Below are experts of layer 7 (counted from 0) of a mixture-of-experts language model. Rows are named down (a neuron's output weights, with its number) and show model dimensions 0-159. Each number is 128 + 32 x the weight over its row's rms, rounded and kept within 0 to 255.
Before each expert's rows: a language model's description of what the expert responds to. This comes from a sample of Wikipedia text that the model never trained on.

# expert 15
Topic nouns. Common nouns naming the article's subject, such as film, season, album, team, school, and heading words like Books, Filmography.
down0 [108 134 110 133 167 123 144 160 109 176 118 123 132  95 136  93 141 159 141 130 130 147 197  78 137  52 161 185 148 135 157 131  98 154 163  89  69  93 169 135 115  94 159 108 160  90 137 126 132 107  92  85  90 134 146 121 139  58 118 106 132 161  56 125 132 154  81  89  77  55 101 117 119 110 140 131 106  91 144 169 171 152  59 186 163 102 151 125 123 103 115 122 186 114 113 191 129  84  88 171 150 106 176 142 164 139 137 107 102 135  78 134 113 102  78 127 176  99 118 117  80 145 137 109 143 113 162 103 106 173  91 159 125  99 171 122 127 142 189 128 150 189 116 154 103 146  80  77  81 201 139 134 160  87 150 116 102 170 142 134]

# expert 16
Numbers in tables. Numerals, often first digits, in statistics tables, weather data, results and scores, such as 56, 22, 43.0, 8,310.
down0 [141 194 141 153 141 109  79 109 175 113 130 123 118 134 103 119 167 122  89 180 124 103 167 124 104 185 141 202 157 123 112  89 134 198 151 135 149  91  51 171 199 108 114 129 118 143 167 135 151 136 139 166 107 139 110 111 166 129 101 109 195 191 120 159 144 107 156 162  88 191 130 140 168  98 138 121 159 136 125 120  89 101 147 122 165  98 107 110 123 147 122 106  75 136 156 104  87  54 178 113  90  85 174 103 157 156 137 141 111 116 136  86  92 142 183 108 209 118 136 131 158 159 130 134 151 158 112 135 132  70 142 129 125 121 113 160  95 170  87 164 139 130 112  65 136 159 138 113 153 130  55 118 165  61 140 171 164 170  87 143]

# expert 3
Mid-word fragments. Middle pieces of common words after a short opening piece, often Latinate stems, such as em-ot-ional, syn-the-sis, prov-ed.
down0 [106 117  77  99 134 100 159 148 136 119  99  93 130 119 210 118 108 129 164 150 165 157 191 149 191  99 136 138 141 148  67 128 196 129 174  97 207 109 153 149 143 133 123 131 106 113 106 140 109 120 135 115 187 122 152 193 140 157 160 155 128 107 110 168 140 122  83 140 101 139 117 112 103  77  95  88  86 112  53 155 173 114 124 108 112 119 142 103 102 112 135  81  80 134  42 196 136 118 182 107 104 137 133 151 107 136 174 143 109 143 184 168 105 131 133 112  66 105  54 103  83 122 125 119 145 131 120 119 198 129 113  94  94  93  91 127 157 184 101 139 161 150 169 115 148 154 136 146 167  94 185 161 145 151 138 160 152 189 127 149]

# expert 9
Numbers and units. Digits, decimals, degree and minute marks, slashes, and minus signs inside statistics tables, coordinates, and measurement or density figures.
down0 [106 106 108 132  62 149 114  74 109 138 127 150 147  95 118  75 174 159 220 120 132 116 190 165 136 189 138 110  80 154 131 154 130  53 149 105  49 124 105 112 130 139 117 158 187 122 163  68 181 132 111 121  89 103  82 132 119  76  64 137 132 140 111 124  85 121 164 121 129 117 120 128 136 128 129 118 131 123 126 183 151 124 120 177 105 179  82 112 111 139 163  76 149 160 153  88 131 180 162 123 176 142 104 145  88  97 109 151 135 124  98 172 160  78 160  92 154 145  85 141 211 111 163  87 160 172 124 143 137 151 158 167 167 149 139 150 133  95 131 127  83 167 156 145  99 118 117 162 167  99 132 183 144 205 116  92 139 124 149 139]

# expert 2
Non-English name fragments. Letter pieces inside foreign place and personal names, often after accented letters, plus raw non-Latin script bytes, such as Pölten, Málaga, Viille.
down0 [141 136 131 111 164 145 176 160 143 171 145 138 136 137 107  87 128  61 134 109 156  96 149 158  69 145 111 117 165  63 143  55 172 174 116 127 163 146  79 152 149 129 104 196 126 194 101 168 113 104 180 226 116 105 169 106 117 113  92  86 109  84 105 102 123 125 149 131 166 181  78 134 161 110 123 125 150 125 108 118 145 141 102 180 158 105  83 132 109 103 139 113 157 128  84 117 115  90  44 123  91 166  68 152 111 140 117 148 179 150 151 124 160 104 139 176 170 130 121 132 130 103 109 107 153 140 116 152 175 138 168  86 105 120 146 115 104 133 141  83 108 202 154  78 104 159 175 100 129 165 132 192 143  91 112  89 109 137 183 116]

# expert 14
Political and civic words. Word starts for political, military and governmental vocabulary and hyphenated compounds, such as government, national, military-civilian, Russian-Pakistani, communist, reporters.
down0 [ 81 171 143 162  78  70 143 169 131 149 108 126 122 114 156 136 163 118 127 140 154 112 166 116 125  83 140 191  75 104 135 138 134 128 114 107 188 143 124 149  94 138 111 145 138 106 172 133 166 148  92 103  87 137 110 152 127 113  74 118 159 166  78  90  95 141  83 157 165  78 133 107  79 111 161 124 182  80 101 118 128 127 134 153 152 152 164 159 169 141  82 143 126 140 112 190 144 129 112 199 113 122 106  86 148 131 197 147 172 138  84 172 141  96 155 172 104  95 171 194 139 143 152 105 160  97  86 103 139 196 140 106 102 128  78 130 159 171 164  50 145 132 138  70 135 161 157 133 186 194  94 106 185 167 107 102 132 116 158 102]

# expert 17
Foreign name pieces. Letter clusters inside German, Slavic and other foreign surnames and place names, such as -burg, -ski, -mann, Milwau-k-ee.
down0 [100 130 107 159 120 134  91 186 128 107 146 119 143 158  90 163 146 124 139 151 165 135 174  89 108 138 106 143 100 143 110 120 190 132 145  83 142 103 106 172 222 101  98 161 163 138  96 133 136 134 155 133 199 140  99 134 149 156 121 113 127  88 149 119 131 162  90 172  86 100 111 104 157 126  76  99 134 144  81 134 187 147 115 125 103 151 146 212 123 203 104 157 116 159 145 171  98 153 134 160 130 160 108 122 170  85 125 137 231 130  99 141  95  86 130 100  67 168 160 147 130 137  92 179  74 148 133  92  85 152 145 116 118 156  78 135  58 109 187 192 103  68  73 138 118 113 152 125 137 120 151 178 111 140  89 134 138 119 101 135]

# expert 12
Mid-word name syllables. Middle syllables and suffixes inside long place and surnames, often before -a or -ia, such as Navratilova, Vilnius, Trinidad, Albuquerque.
down0 [107 174 161 160 130 119 133 163 124 112 140 114 121 127 150 115 167 177 120 146 129 104  98  96 133 193 160 132 133 124  84 121 120 150  99  92 116 100 129 164 154 104  67 127 229 145 110  74 103 128  79  49 163 157 107 132  98 134 187 110 133 150 123 114 141  69 130 143 133 141 114 180 118 125  47 133 136 172  80 127 202  92 111 121  96 171  97 111 114 117  88 115  81 157  64  58 121 123 144  95 139 159 166 120 141 191 120 109  77 200 108  94 139 133 147  76 127 128 169 128 163  88 134 168 129 127 137 129 182  38 123 145 124 107 189 119 112 154 132 134 181 120 140 155 143 106 147 162  77 124 135 119 130 152 148 166 154 126 112 170]

# expert 8
Table and list structure. Line breaks, table pipes, list dashes and heading equals signs that mark structure in tables, lists and section headings.
down0 [104 129 106 145 167 152 140 122 123 126 143 148 114 101  87 129  72  96 131 163 100 139 128 157 105 116 147 161  69 170 148 101 113 149 124 172 124 150  99 178 196 114 132 210  74 179 118 130 119 104 109 169  97 168  90 180  93 110  72 127 124 113 153 115 100 131 150 103 168 148 131 131 122 149 135 182 114 120 158  67 144 156 116 152 114 108  47 107 143  90 106  61 117 172  80 119  79 105 107 145 104  94 186  97 171 126 135  85  90  89 150 133  78 125  85  77 110 118 134 125 176 132 104  54 115 138 201 111 145 115 108 201 115 170 165  89 103 150  78 150 159 123 133 127  80 168 118 167 151 123 132 134 122  48 128 138  99 110  86 139]

# expert 21
Ordinals and institutions. The th piece and ordinals like 2nd, 19th, plus institutional words such as University, Royal, British, East, School.
down0 [129 137  95 105 119 163 148 160 126 116  80  79 145 147 163 139 133 114 107 113  95 111 168  95  77 147 109 158 108 151 133 157 131 143 120 116 127 135 121 128 155 103  51 127  62 129 139 130 134  96 113 118 146 171  74 135 170  86  82 195 125  73 108 170 175 114 130 129 126 130 161 153 158 190  79 136 148 123 140 121 166 193 125 130  58 189 138  60 176  99  82 161 107 121  99 105 126 135 136 165 118 138  90 107 180 194  74  84 154 103 139 173 169 151 156 120 118  83 160  83 108 145 161 113 150 142 151 141 136 107 125 192 170 132 176 119 149 128  94 135 207  99 141 152 155 113  93 156 164 135 123 156 193 137  74 168  92 110 130 192]